Below are experts of layer 7 (counted from 0) of a mixture-of-experts language model. Rows are named router (the router's row for the expert), gate (a neuron's input weights, with its number), up (a neuron's input weights, with its number), down (a neuron's output weights, with its number) and show model dimensions 64-127. Each number is 500 + 50 x the weight over its row's rms, rounded and kept within 0 to 999. Numbers have three digits each.
After each expert's rows: "comes before" lists some tokens at least twice as common just after its tokens as in all text. This comes from a sample of Wikipedia text that the model never trained on. Tokens count by the router's weight.

# expert 15
router:515559391522450534495487491582419466548484545491447472393499452471506479502537507454363506501541460492369579459510468599517585498498500474385439441552469457439550513564457429513605523537530509
gate0:477499446520524600599490567476513381473479580511550526471497463518465469591498520520448483529565597471515480454411483479518555536498523572406490484495516440480473566469537589595462435506361528
up0:481521504432529482499600509492533363522490418582491501340488521512465521435373481434511573421566514526567509497529483464499452505504488518630543411520523517569453479431452462490479496570436449
down0:536558511488447570523506463483476573576426456578485615488482516425507478533444497595476430469594559490434464563488534598530559471523566484511556581539525469530516470470473563496447489482489524
gate1:439467469464489495435516476582398506488471609519462480522518498420570507481536543515447540562512451529521571499557554453556470604546548485459501435513502589483441464445380459471462374518426582
up1:584444510510487479549446581512562450564488413577544446531526473432519570533423376490526509464470542482552458515493522496470501496495410434494489513526577398526582569580485476566569615484631408
down1:473575490549501498568511534427542519484478629464510483452365435483541578413460568528513518419501564468566524474473434558574565525406501449531491534556412439451462475469503501515493497441437523
gate2:425430547444563475530451586559546464480513528517485518441487537551425536616476409494341504474544429497453519487487515512547566435466507485533482474520473524475415444455473469484495432478427467
up2:536522554424461554572599470523520505495489526569507504507446513494391450515575526500473513578489589557563576534500489495578493513480440493474386597519494530568463545521465502398482473506515428
down2:430605514496416494502520484545524551418482468465511418528585485539577564407437434493546566529432493529523566448508448489489500455444478474536601450460549531568513408534461556389450474470440429
gate3:484551501472556504437484460398557575485598441496496574514567523578527479545613544546529536553564503548453611461521581512428565568452490528494494454582482497520526491440583478519545512554522550
up3:523518591502453446455617509419532564530508427594573518458492562428457512501495483447473447559492445456474528519558530398526446479499541486522477392526511471462456452487426539570548509528484393
down3:532505464432518558517467457484578376609430514519452480510428524464487552462570543623544615469489524519519428385498549514487451529638530508604492514626528500463504460460548433538585522455520498
gate4:518401496454549461381488513489575523567495514463495473544609482371451462588397490501515453404448572482515513465451584601451486445540515362525539483495580511513532497555402495555447531574583453
up4:506445502566448513447388509558480463552487529447493513490484455553575459515541539457478451545498553409468502484481458496548562548461459523519494446584490382473498496429486478557507447506499615
down4:605443525582516515592542499498442431559495575554480478533550496580478407468523537526477413513455436517531568379406515516450486478456489392484456426481514461443530518466474467580491532462509519
gate5:512550516608531536511506547508613435558463538491499489382485481482475416437561422492499526479566517365442410442535585516539478454585634476526540437429482422463459495505472437530589499517492560
up5:453454506557478463561660511483380542441435481505563503488523443464603515459442556498585543489466514497543495473449447472423483580502405459455476586546516536493552587485432588390442463566494525
down5:494469506427532459498353620495529478462536487522480543480552473425377543625521480475543446506459532441527451473460480570523505491391465523490505514589463544570439541473447467440497447464491515
gate6:579504607542486432508527478393540514539475423502522499561454471470481461563525507528446577559547511508408565508518587539486509570484468392461539535498580417582505462508509457536508556544564510
up6:502474465591457465492537484489443479480471550490560582545524541467441446499538567514460446515568561514508387519501525570522531478540493519457572459412532364533464502517508558483429454448413449
down6:545472476458478484441485536561549492503543459509487522495483455517466571458453535456487553409474578556487497572491400522510537498519591462509531473499650545442534581522471367600619503507444508
gate7:540480495472577514548587510447534531565431427501547428445531458534546550603448490453430436500496496421526495493520570596444484518459542537462472565468515436519447579498458519473376452452528560
up7:440546461459521493414620573453549453521489589471471493552507550366486522458484607430473577615489451414501551559516554602528536499545446483639512491489449508473450471553401563466508484563431444
down7:514514484545443450446595524570500465427516493453608496526567517489558541399597456616538430537383444459532545512506573593505467509531400476583437414536539551443537439499507543586524484465440502
gate8:444503544519504474402592472601545405436493477565459550439504442399450537550470548467473510535448535555554480496461573571456488543374454458585523463462557484436458565490462510440490457481534523
up8:605467486443471497504432560495470540502524446504479577496541543507462578529390496514547454397427451509540461443511468460445501534478552522508477499510481559551586428469579530510489511394485514
down8:500443505506521570477464422516545486590480490464456470587443530559483540454427566515546442447590560507415513406500484443487448531454498385590501463514407514552489548481529425522499515534555529
gate9:573570513580481527485446546562494513668452490488443599525473478563396499503449561462489556574484591533562467573523529540527492429440528484559577557492515468458564487411498507512538527528511583
up9:414491527509511503364355472474530544503528595437608523558472555525464529502506508510459641542598474422467550449566481469500434530563472554581533540415535440549495449522387551477522441547490522
down9:519493548508416555391451562348471461521454484499512628493573479611525398524480382509481461495455525452521546515455526471457467506617480523536489528510557436527531503524510487488435468583479533
gate10:575509470466478516452479452524463503538457478530526426395462499519648434478434498510498497512443560564457518473543461578518510598618528470514445551568506525402458582460456500530547586440519557
up10:525558480474447458373520477523476493406421505433549653535474487551526480463526532525479529545562593461488440486601529544497537553490555420599464610534478488464501437492471517477623462469549470
down10:559626461516512503479530449459631526464448429470627580479468500457537530532531523459495482541532471530476329540522460424615571559605524481557553474534521413474470534481513479499574482393464568
comes before: "\n", " ", " 0", " —", " 1", " L"

# expert 6
router:536563389528480454569478425531489472530455506470449412444438436542525526468529504433354481554552493479409548486459452505544514444441533470455494458535474512476541509524478407601493557515480409
gate0:464542414463529491484443537515520485515474533561586552480549489500541555460554589460529535520546559573520558403555443574512451561449442499506414395554534503535407517511500492516387446415513549
up0:548484448502567605489459479488555485504551537378438536540561513484478409524450568530436420484484516532518471543495496512481524469511559478493488582474548518489607450490498522417575574452420425
down0:501464499490434515330537523484352508557457412579435459590504462462332472534439513500444495580492509435553474488508514488458468471530508422486593564503627558511404552458425484574514458533551463
gate1:526476439561484544559461487416455573555475507551497483555502496484469456453445533559425573462578481389464473448484494574629464428478574488374551544513500560534460446447528525513547467402509534
up1:515469604478451409486546442545540455424539397546495505520487462500516484584534507472508520545433434519548482506461486448373565534526464417559477418479511473542521607556575510501483512478480564
down1:463507529457603548463513463560532456553550482548524519499469420469466496489439456546452590420516526346507566456553484565499462436476505501446553527432536429528538491473474477546444565548492559
gate2:583492456430593508477436517444518460513454475479489555467473558501477442595582538471596431469512461407576477574557552455401432495480600495564501495460535539428433445439523518464534522497553483
up2:444553509487523465372542499554473492504550578445528554512447408543480455511503515538460511546414541556479496388513592521501533456544393539487470470571462475551537539569502462488535507504520449
down2:527534449494531393425480486435527531572513462454507528422346474487516517524553485487585426399469520484522479496575558464471471503448533436498604516586521564419442545509470566564540526592518477
gate3:480463409413550547540542517549640523495596600488519507448544437529465531484576470488440490630442498497471463444581568474538466515437458509491516559574407505495469541490473469520497535430430490
up3:486498530519511453451444433477481485527460447427521528560551536512515483512486583414492443454485481497449550527402413430497527464541496483439545484499482499522532379595455501418470490542484416
down3:553500461523447467490526487570530471394426556526519411515576543437500565471485589525520565468480450605528563496529456550471510422536507464464518452578625546531462507567451479572567492442472560
gate4:445500583413500507538429525495511438545626460529583558511526596512502494427516405457470516433512547540547493451452540508524431535473443534495446556537442487396533552542532482565538521463448436
up4:478580509385452411509427517495479438579457494581507560551442508549502489514566579439544467493415495523538568519552453544500558463570540470555439469502536427423479539539450477516533481553532457
down4:525454494553402453503435455453458549467464521435494443488499484455512465410478559409423493434562440427433474448575466551535372524515507513516443475477528485557495542518540455503484510423488428
gate5:583514425544422428445539460502576465473514542451501499553386508534610581431491523534485442521536489582454519419415465537491503492425576484361506532454452468496486567519472484517535436474438591
up5:618532462431458475540427498443509497567445590393522583506416435501520506403501523453524513484474513508463488491486424418553439479544535544448533514549489445502531533473553482525514382463499495
down5:455489523431548554522556545537417496379407530531543477502610508435455491509531498549526470484491475447528560508563565502531543461544459419579504473483543570540482429468503503548540468420554453
gate6:587521578481554527507513517501438548377519586555507556522476552482447487452525629577594630464413480486552430539607542594430491521514473430566543520416474519563438499573443565502472542447468527
up6:520444567544480415399511498510534379536432439530593511552449532525461438494542477466443447455554460461590496483466396522495458569450486561422540457586563543443458485471493509540513444529522519
down6:570424508568442539537424423574488527524484438501557502546474506457495466417489626466494421475519475462483499487512475530523444546531502525487488509546488502517533504495620540450484489582532605
gate7:515505526384548395443363407547563491532420582449567473439450416580549490621459568488532458530528412609445482416519587492495449497472480478542459589537476467528603564539495476537486487457585619
up7:440578571456529461465463508407535589591492515508456491453517507557491512410389534497456469455526468429515494440507497518581526430538508463502455546564597481425479490437548417558493481489479431
down7:430493503551436559502650520480424493568548410492485450504542544450543548451488531527423547473533501433517591606510522515556501494558471508569480423513474542447500559506535525536439526540415475
gate8:551473511626473510528548562546487469491575432439365388586571463521437530624440489449493543516549473455508482464543477544480567538495577465551592502485465530543503540474543549549525486433491586
up8:588482522464477528490430516534537387521486409519426506499545538431472500471477567475516391593454424564522474456524562507536568413530538558572414526568569483497496505574499505525520487532463543
down8:559439429513440515467468449523506470492581449531550563544494437478564604475529523434569540507510485582526549411539486523624581569461569642544480562456586409531509565550471477479535480602494514
gate9:443555523392475511431502516414525459592435526461528532409469555583473550506535488384484514582479457490505518451588536506574473414553487453455514503534491451487562517490514516599479486477537434
up9:523472493584571438564453482562417497421560443518440475588520552465584483464488533555530540465474520559548530533481477535493500496537622477560508452491571562462465406503446494398479389491412575
down9:453394462502532547490427472388472473557388506590594479487500563469501436569493444491575442538541453474526457447524537549612472495402487479447444443576439618539412500375470553525520522534550530
gate10:475516424539558527674470513572464534370487502397588560499484580506505459404516525416620455507526505622438409565517497460530504453509573459586475398434500508491447486515521544392481505489597484
up10:462392470548606544535563531508494469527467507451470564530464538430488505593456515480406533552479508526525530539505431506572454584506599513498511589451479497475452466517394467442616509496462483
down10:424500509545511467427516492483500510506568543530597524398456488444476541478566529498446463447482509454483511516534546455528404578488491492542618459509518511429414439525582464606470564469518466
comes before: " he", " the", " and", " He", " The", " which"

# expert 34
router:507534440591541415543470404573484610454462528556449493458519395517552494531564506425509517581479517597450563485470428534496545458429546424462458430543458447546583470600390442515531463589587457
gate0:547407398525520554539469506434459480550473521476528529383431497512402518454449505460433384442459509488527472471519468455536496473528548433414536547508388464484478438509487502479521574459487462
up0:483493577495516526513473467538575568527505361578496529563566473460524386595441532527459431499480452469506534433531532473463410501424531452477523495474635433510503535450491509487488452454520492
down0:430584467431555537475534514531443469476469439517458503491457534532535544499457525522416586433573499516537525535501525425547486496502514435471520395519496473420375464504537545499438414507416463
gate1:517486476433533529547539619411587572438540517439449529489481439512467570511535501501537491440528534564427510438519495455452568433479586432565498455530477537531506519580547426474499543466566455
up1:560393505481528523474476413615561550491488461464493454508533497504543511483477517489486601519468478472559479523495547579542464508478498458555533542463519483481500496537490490475516599424386518
down1:502539496530461457532508489490658538465498483497544456512489533455409519479503531528549548425472421517446505477580524453475519493354557490423583479507422440472425467499504495486515537485518500
gate2:542498581514606518481502478572451558545549532523508459474467539464497474584533478560469486534441566466471475566430516488493435468585476443517617518514512510495519517512508523531638503582369501
up2:500504472530487538444489466489545541526465474542537400500521564466510581529438383497520540523479540541568566505407584421438538430504557532457506543494516438463442512441446607471388486520447510
down2:493355548476606606487613481469575468512486472506430519497547518560593473506493415466547496439455515477517489493600456524538490511565495469535501493570480540604468428493538416602495579476496476
gate3:399489497386498488571548531414565469537506541540561471444465503521537553461462465548473507537515579414508494611491533459542498502415534467536468523475501566489441533496587438551434457439473476
up3:536527496582540471472502440482481568510480491463508485517554514538436497555522471521499509461498490562530543462502427467494476569516508581450504435526532428544494452539393479438523521548471536
down3:551566497551505466453485418517469552474482429495528393527633476494450450481506527511488487433416549551549452434591510534550571481537436503508468472511433446568500510464491587436507563530488582
gate4:475521509523490518495476584553407518462446435513502425574511488386487493569458620404514409556499467459515449486533519518490467485548413468437501483487499559553447485505422485514510479422473490
up4:471554467532542538502562471503448505417443464507534488455556447528403559458523478499500531495539469604548571482547449457324557556458539439569541411441518533497525579420416492470416589432464530
down4:515428460502502460599533509525517459467426508533482540560493526620384511535584515451458488470507450502516526516508433506507458483534499511445446549361498524562515568432466461574461414431493594
gate5:489386497498643510520488478440543484541541558570452338503553500518500444590542422542462504483446476528623550561536516533514390497436502465471512567495488434521592434507485469580528464512559472
up5:462463544472613557466509475466558508519572563565471393511530461521487439648479418563437445557471518517525573542527532504507542488455459484529587568505491438619515442448533500578536519536454506
down5:480394509558467531474578579513576510536424563507470453557506424435485438541489488570457539589500450526535450416604539542553443478536517526565515466430615489499522510515447487456560617567521502
gate6:594567469536536508544438435477516498622541538530515387467504564501594481515536461445617487540469548457535499553546464579494579529493533504482490571484550493459533500556499513617485491598483559
up6:571481443499548521504492414481462463566517541461530427520546475499465611427465513452505472488534482524482416511493458460510590532498485479566543573442518442424469493492554513495598501498450528
down6:446526455499476486429420445516403536562506498534538433533408521519459547530543503525519490457457586488554487497435575445464563420476511469498538441584439523418587509484508469539588441479515470
gate7:451534558421599486420441392552568450440558505521516442474477462545563486523489492467421444585454484547510551554468455542515486462444447520560514429521562623476545460497473519471520543555399520
up7:537457402456531439495543486531498479584548560558563486463529550456508552478476487579443558469512511468478514529500436534535543405632558468475579496485463584408516471486549505549605415447597498
down7:473500615446525463495469460489502528437507521467552471499454505470511505571529502463427493560478455567485562538494521508478446493588529563525425507436507499531520472543479450611503596540486510
gate8:515523509490491470522454523502502560538516535480526544550459534564624583519481488417502493463430439512532431569412556580461520407602516513508452451423531446457512455530483489616508521631497480
up8:545473485517468487453512425502538583423574416475555597452443536514450506507428453416515463544508547543477497567519454522473448480544538442513531487504554502458527448538440461548552412614465458
down8:521418433489564624494555538480411351544508521524510466487491473441528483552455495462575558530573555439538524469545439380526479527557453549506476431519495367373543511445529493465467430422525405
gate9:505496438434541522461561547532498369470498543492538501501472472539511494545412501537460588609512596482445550510492596549531552396551453553528498544441506557474477496447494486598497428380480534
up9:491501434448484479483516553486462468456596466531501428551530505535503481524463513513548438473530498520508432525559446450506543515632470519491463482607501548475596458477485535450497508466589498
down9:474545452427459468464428418446597478435486484511472506557460505492589533564444556501510556492459574436422405596434435536511520474595492582517535517530539459574495506471494445573509518389507457
gate10:529599539503619484550442466541579537575463529536456503453607421455378476548523548426594571450421472486503529467472477598460465473487457474399544489492552491580431478445424508409501543468569468
up10:468413513519484529493533448550492425444457537416568460411491485505541483475490451517533477499413505463588441440546525496481489551532479619456477530515537553526580545473503516517435550454503626
down10:476482539500558341481464478480629559542454493516514489554518509479464477528499472506456482473480632551400475570546515555470535512481614468447552529578441490417413496438471517482477389526499469
comes before: " and", " of", " are", " were", " in", " to"

# expert 7
router:460553440473478430521508414587478536503535488542475441465426434503520485528599521436516465557530475589456483450476494521486511487471551419472459487576465524451512566590427444515536516564521466
gate0:579562538538484589494501418638557537520522518493461458499523439447499542509555449424477514428591482522549585421531544484516614509450565437497485492562538399551452589479471428472471512432583487
up0:448513580562479499438500454505478577542462544487449466565579446449482478611463474477421436546542559497558560488428499415541541520475609462551530494466536588477487525522526560545523461476471465
down0:509449356492486447489436478462513439470527504487498558458500443552413428523478506492436578475565516625571536497457556499462548513475409431510526444598512446524457541605438476554485427370455457
gate1:513462533438531488354378413508456529498492543492503472565488532507510489546493488426467492538518499516381549422638435526525478427478517557463419637452458541515490488479496480586425603537608563
up1:498485426445419447561443486489522556447444420599516554471504557530489424485471524490468556474442595619513483507506504550524532486530465441525572507415539435531455474525577468488531522581455490
down1:508498491505511492484500494490596455526476500520567532511438511533490504464459497453457485546395450590448482488535422458513415493450555518471552538549578507579508552421485551546485572487530513
gate2:458466496482437484416546427490500477476434551488496502448520585501459530536493507531628526491506548605545443535609449565424431431490494475492555535444560508432529517488484481489433477465491475
up2:566465472501443487388447470570463453505512459510486476460397529583520533546536440426495546395583386583529531527488431507521524506533493526506521476503554564458439476455453357501414476490488545
down2:519467482522570429434446466467513483576516507511467468473405546471562474513534385547505534509486365444525460459490407487537442487582457483588573523402619551482583568538549529526548514564499378
gate3:610541500476535484538502590457455515523535528475590477460552449514489559478559513556490469543516497503490534538416512548432437548544512534404529428465453414496541446587496445534415485501394525
up3:519459522473541491423503485496585507612522596494453553558427470468569557533656541419549470537462471535512474371442531446525474563445516510587456496576494503511469496631477501517511548534576451
down3:519513475534529536586524469447539443561512488436493467508484562512526513475555471490413538527472553472548500540540493522484497386435534477478408496531604598461415602529536471519454493485506545
gate4:384624563496421490552597445558509498518437480562501470512550376524444536492457450444451466533492602494499462505565508495525460415494537477523538442597444442544443585516547506616542500456484463
up4:539527449528556468582492387493476610545669474549528551493585525492475512502510505530624515551502437515501403545609492499522499541458527442462491546539505531457482561518450523602477485478499555
down4:513538465628540495425448493542494510391547391496518535526488440542477502573508531558520574437472424480507444491545528545494482438483561527480423516457561494462421493560587518481590615454485579
gate5:502422510454454481444525473511551527497505438453488509478555461571503609505471502559396540439534484520508511434442442487517467480504453480429558558507469483535470499452464451484480399504542555
up5:560549432486436568445488550405478568576527461388477553509526502565561480530477532474518444427518525502471545490561495525554476528559467495507451452492467508495528607451528538534505340382504647
down5:477563517523462494527516505466549464461544528426449582466550519528485549457488504487440472437418542518490522562429495474540461489600512557505535558452507431470493526450419458433467596490510452
gate6:525532452483336416609408491516421490571508498474487475545444651509559465483515470542507332546534465511566473569502538569473531482401460475423417389584486489459520474516451571607492539568540560
up6:532524381443379465518372462508517471546492563451436435471448510494551558484645485555491455537526519544591604489474549554589560542436487498436440413529466537551446502510463535565488514594408563
down6:518547396516429457513489505412499502544501470398424547502445463499494528532523525467525491500538496466521569463507556534527534438574534539486452564479573527434496499576401446518454441531457488
gate7:534431480507480540551422597538541417505471510490542558428550458485437467464498532514408613439580488443550456486540475572563480528439487422569486573530481423444503654545493469489442636484465542
up7:544504526529443501562366542424498537544613521381569562465504580495438497514535529441502472509601373477530539449608447568428446523455511465468531490502475528480512458512472532519484597461425612
down7:508497535590651472423497527459552598487459445471493449411528571525588505484565421418486487472492536469462389452541550578525444438458534596537523501522436537436448543416530560425575460433477545
gate8:508415468397445475507651520515536447473554527522540513525510449537443490510455486484445429471490423506417443480479468482535621578551578503542531543576406477523500404458500525497498451471471507
up8:542457580448514491490466471454498547498530447431602550504471580501443403485544512470507431515496546468566470424398508512474450446457516490544553476417459475544516423489527488562540437532426505
down8:491528447520570503537612414487534500429554431435519630497520568590397475489481483470391447602451433468478594509537405557392428496440550508494468454468494634612442503497466541429506569517474510
gate9:457496556449522588503441525510510478529564553516391500551487512530585554455500510488417510529535473484501433457466538546527555500517455562551507463576457507476490484496538514618514454516478560
up9:494547549447508533486423519425497511475515543485564559376456412503495481538583471544511410412577510534497553470611487496586385505554583573500469587510485533458500475518483451487487602530469490
down9:483503536498478474529451462474474509494567480505497473428555390524562561589515400541423540566524444509600421578588515518592552462451588532531472513548484529472488514546517446474550544522488506
gate10:537535455487460455552512410500584550446530467572431455446408416498487449466550399567496463509523551503485525495488535474490519549522498453540505455523495465520421461553465482544553539490519532
up10:477461515456513527488502635527437507568531491458578522468578535542493581555514523469485534494535424438526536498430459613504521501534466497444510534490505541495621518536477501379449506489578528
down10:546464630470455483562520540574529524473518523483515449518484434548452526394486500601572512414521494525555464522546508551565465554532487554447566517509493541472524553604519603518433584512539415
comes before: "\n", " The", " In", " He", " It", " •"

# expert 10
router:496564432510493438537501463511492587511469561546507420432471456472583495508514496465439472569568458545487563490449556556584553488480530475452515449570502471468582480568454479495475534562530449
gate0:469525389446470598515473481537466424545518491412566414492494410381504574427479554490572418556508524538517452586466495536580559606573554511424527515488527504484482556466467383447609614519526475
up0:539464592465480450485522559477507527566524518594439508587509457580495463588546511492448525452541568538558493426514433466452507427445519479460410512501477518518558465510551603442441378567514543
down0:421502504546551544511475572466523417447465508451544454587429438492551454497499478445475518492443483456470604518423385517524452378459495512407422474490498481522502440535449439541507474518475460
gate1:588441468411491552491532455634486517521402498567538517477529480495528555483525416503459522534444526448456523401486491466499595543525465432499499538466432490444498573453509588531549557524495493
up1:373570456484569521528407510523518409461491553472453456551536513423527495460496616494575472518572456468473442515502425452532487507493430424527525475454512448468448527544456426461529514520512632
down1:539480508496513518537523523614484473475502462490560515515465483543527372423567574521470406446493537521499519616529501462537455513499411392530515443514444420430513562486503446516648505524366572
gate2:535443454401465510443493545456496549486426446472482463581426464462482512437485518483521621535528544561475391500502541503586450458605498638468434464457464542463555511521450546512481464526517524
up2:521505418451496571463557563491477427454474567495591453447545533557475478534445561537580491486515512600575482579478463481466511481579397534483469452568477490555457474489454535462565482488521481
down2:421559487518536507457523602455498624494504544469570458500449571508564513472389579512462606492576516449495515430513618492463526503558435490431498598451438490451544624601478540507510513568486502
gate3:496454548516496513522498449500531445486454523554491571495521501636471504407452531571468544590412467549495565443598480550434493407428452452500509481487542435416473476451555547528446517478558581
up3:560478436500467515450522512537510490499505456463471443539480504463466548459506444530470585486472652492519485456529490506591388439528480519451494524484511576497485547474527504531500530515431437
down3:509600440570522544483617512555413515508575438482455511348448554488524522445535471522503511475504488475573540554552487469485548443576534458425481567476449533485458458556653527564489474530575498
gate4:436411494448537484566533406516528476555568501470560439495525507439548513404445425525467455507479527553500436503433442567464444465520513438488497473536554599482454499483485508558499610533444505
up4:473393431493588485532520448553466520576467498530522404549530499423609532428502460525506482511531473461526545576458471531474528490472486422520497453507549519532490495529518450500493625540481498
down4:562536524564518528422516552590475602520418520581500470464462512531442549468504491617569521459490625501384441527578518549510451502493515477442525530543535496544443544582481458553465498541672559
gate5:536456567427485495458508481461487431464531426529366489470577440561552497445437525527563449505482485616391506499519468547523518484421447446465551523482461523555529479384549457479502506534534577
up5:456519426509436574550534558566433473435435485528439527542475482452538556583551598456461537547543463445511428528507466467576491490518486499573464490588560506552416440537559448418608501470586384
down5:525507479481507543521567554433504429516387511407453478513450548452495467395522521426465528540429455561544463530599424440552441554469503460477490498441536497472473503450505464518449574566542553
gate6:462430560479409427592487562479512504455571509518430440459591451420495453549513504593440434519501552455561532520493528615522433399423450433511552524537497545519552534472567541471472572433506541
up6:489558469532455578592585440494458504481549461508493437545476481389553493495560442414561473533571468547510488483517503530458607492442530449413431453451595542546517459506584560521474509475571499
down6:503512497422429524520648486488517482439472510510524556491520505492530465521458440468462473516554473458511505477564361530607466505471479517530435467509464487628594511548542483541454488403469558
gate7:462573541435509578510493443449528537522495462560457562470620448465483395535468454502468403566545526520466517567527619474460480509501496563596546548511488504490485575423539513593489478431512553
up7:532570477454523419427406533456442550525483468495360488494417504554448476511464384399503527510510516509408500497554571599540507531470475595583547486570478520511543550518595535584419534440536515
down7:397414548429543475549532573449509536514358484550539490523478532520529506521523476477518462609505533497535493576474461459510433503526477500479510419531453523570593537545443523543468462540524466
gate8:490435529415445475436440457560473477589549418558490478481459495582445486482539501481560504495444634585517469457541524483425495573525592525484415494540482522418495452507420538449465502517474560
up8:440432489434486470428430492532532494563639433486519491552440468583457468469514497546468513387459564522523501435530501513427587537534556473525449485521424477476485421420423456469488485489514526
down8:523525479486496493543542467482504440469487432539388452321525485530562571593438420538414518493614446418433533531602472441447591546438519480532512464519524483526535533464429565499566450535472527
gate9:552493490516494589551525485531458469555560463442440466472518520503480534458514397496465467423479545412567498519499439431498524476468428505565519465440468507536504470477510484527448546504467584
up9:464459488527499465516507467551532485481514499479451512436489557474510473541549521489468449507471514427543498559502547455497489396460436472491572519488495514425520527541525440515572421511461505
down9:514492469452495571596523476453444403527470461474507446515412474498504493487565560455440498487459474522437453494454462401412487483404532547545528420539595452503424503435533494522519536521499501
gate10:540554609473444465500599494517427510472418465482499496530456541575506606510494434419634428601549407525521462475528579460544509531503618455470472547556502596408535578528447586470447417480524521
up10:479444526414509428473467572518398465510546467541492634568466534478527414581487433498599531489496534484503461420546615473489476472496511452575519480588532526468528580526478536517470557524557470
down10:466546511451482552503575471406493455478513405651545515544509507532359472553458569473549489463470570579501488470449570533604543508434499469439562505433518452481568501471572466485521438442397429
comes before: "-", "\n", "|", "The", "In", "=="

# expert 26
router:508595477554527488531499493531496504442483469484431479459472454533574583579567513388455514523472493494464547444527534522498540480439506413456523460565479500442478510531448488541545467547474481
gate0:485462528516498488423531427527487462455522526472479526507516564545488531486459552444519580434459602536484469479554561412483488533461467432482510532487501545465574411564567522453534467518577497
up0:483485584552519444547500511488461587433489459519540490452522452480478442471621453483525397538513483505492547547421481434453480482514530559535479524560500501552439485495426545482493524489395530
down0:524560517470538457481577567465492479429467444462502436475501406576516523552523474553578551584519495590555523445567584468526606439565523465464464477524438502477498480462553596466498487405408481
gate1:564521432525470446441429535488438491529475455454484585508459507443584531549539498467511533464625523514525475557521489474469535579500494527545505422482441453513448613509486440474544564408561451
up1:444543452520558481471506554461482477507536532562469461519440550442433506444516487436464502480509541542476568546530414419506451520499439532534421482520564517487485493527449476576540423509581488
down1:495497564431470529623571395560554455483564576499430451507513472481541450468495504471489502418523487525429467492509407370500493521409449511565555443500506405503497556453500435508482498483504476
gate2:514473521468524476421482521442485473408456526527530559491521529468475571573581513504542462483495429479557433472548553515568486451551394484490557426548456443513527473549428527508405480493524529
up2:546551442462538550414537484494467446388427532508506565490522457491455566575561577575452539486502456552497508431499558502473432422602384450550546435423425439535577404561459506533512532537458560
down2:490417461531591500534501472553522463431627497519419480503396537459578399565505419518549437540463524514443499496429517523545563497619439560515490535471419472391436570467495480487543493561484473
gate3:527461549549489478534551494451564522504560563507519413553519499455515545518438550567520481552484383479466449493491506473490434556448484562607484605529522500585516480433406466534533562579561586
up3:533526499562472480566509506484499431573514492512502490614491512489558550577426500518524543497493558525496425452493475487522499498471464557518440521433499488482554468512539519485533522478560557
down3:556570523564518571452420491529552529533521544449486521503494533549590528525541559480580483538501604500426511445511594516533459492479454602525542525517535481537492519537406440443540532535386516
gate4:563531500530502467540458547546503542450443522411498460457499543586545462485471513485513512517574484438473465550499503367566555477527555574525564452440434507539598333514427526593443632535457538
up4:541446522507503592530537473629513423466466531417442452411419630529579499479459460570523524436490492517548427446492486362644558484401463454516461527433482502425587423488419584480539523438524557
down4:504535502417491528467545552497467554485484584514427507486478563577551637581470496496503518522530417465503607540392414597596567469531561536534461400528530418422567583535499491477533456483519479
gate5:536428501539568491561441454622432534483468467518531454513469440484415457484545489563492452485428462525488520543535528613476491487454504507465441407578558539505454481564511508498469458419516529
up5:434471493421473470428506537505467438474510469471493403525521488427580494543478547480478438541472578418561495473496500509530536417562504566453544542437552521547430458538404482459465523557440424
down5:587433582483607482457473429572497478433506485515466364503446501470549481464470544516600424427510478620478382541455500525491503567481531502611487503525557571467540437575453574424495561524478461
gate6:455517491455529483473494468495623632536526510533449524564420539438399604523493441547511399481471452548575493455502477451518579474490550496481521533560523506482537528572471412533488506565416427
up6:441550531510502532505513523506421478506435467455430396515575469574525411487480451523509470494436583463484518538561607446461521501482476515449442448569588506556462562472425501614452389454424493
down6:613571479512452508501497470540590429552588502456566527473404556548555510447473510591520475466435435453546538468480418496538448437422493490518462472502349452392477530525461466495487432533482479
gate7:501422491467432522493518536546478425510530472339569529555462454489538519456480551497458453439514557507567433529381423380552522545620613416450459524526511525468571476475561486419526517550545500
up7:589557487567546507580571573500518551554369564526442510413570527590535544482579563511427597509580487409500449366550485533563594525505477501529523495531548494571463445550470479471425468462558478
down7:496456457426446471497605519545554542518527474499464582490456514488452386565587517507542558461502461490507478520500523451447447476503517397363500403459498601494528624522464488425453502370465452
gate8:457556470434454472419511497478510522416485609495478490523497459568588495424505515444512469538478562532547589509476654557543536392539524551457425521572502575525603463553490604467570522542574540
up8:525503583472557639581484536474505493532526500499493445442443580492475488623521486542478512518496504473454521464498361543622407446471512542566471466474553495525425535425443447575505514572487484
down8:543578539432485535509531561535507442524474410358484525470425586527465391532410522492456517478534516481541415546479541536496486492441526474455495516532552567501541555558500446525450554520478526
gate9:510467472483580556461498495434508503444536515460436453454525452490401480551415529521498416570515543555467489521473472568433582482548451432520564464511500507476437482512514528514494509488516367
up9:508505497519420466515565429460503525413488522446447519411497528467468497524386489504486492587513567576469486479421466506447495540575512460456497536485499459487504453490502495565592524520435447
down9:484513503536519470571515560437566499423538451582531506547559522457559501539529547471481512478434525401449505493422566441491510453549428501556502460467527559556511465472543507509456559499441566
gate10:447507494493545489507482486493488436620458449365545564506469472428468417441398476558455557566579564500609506493480460510493605527509449556494448468472502493621425419495518492477623504587526453
up10:456490526540440499621528548455427551520494467616515451537536524623520545483473554437474427562486456492438569528467484499590450491554499548509526562560484466567538469563537524393489501469475532
down10:461527508512535477562400634435538460449481526474498387417549501532379534529548480478603448524500537569470604507501560526475472443445472528457535521453471510488388422492535503489618479472504520
comes before: "|", "\n", "-", " ==", "The", "==="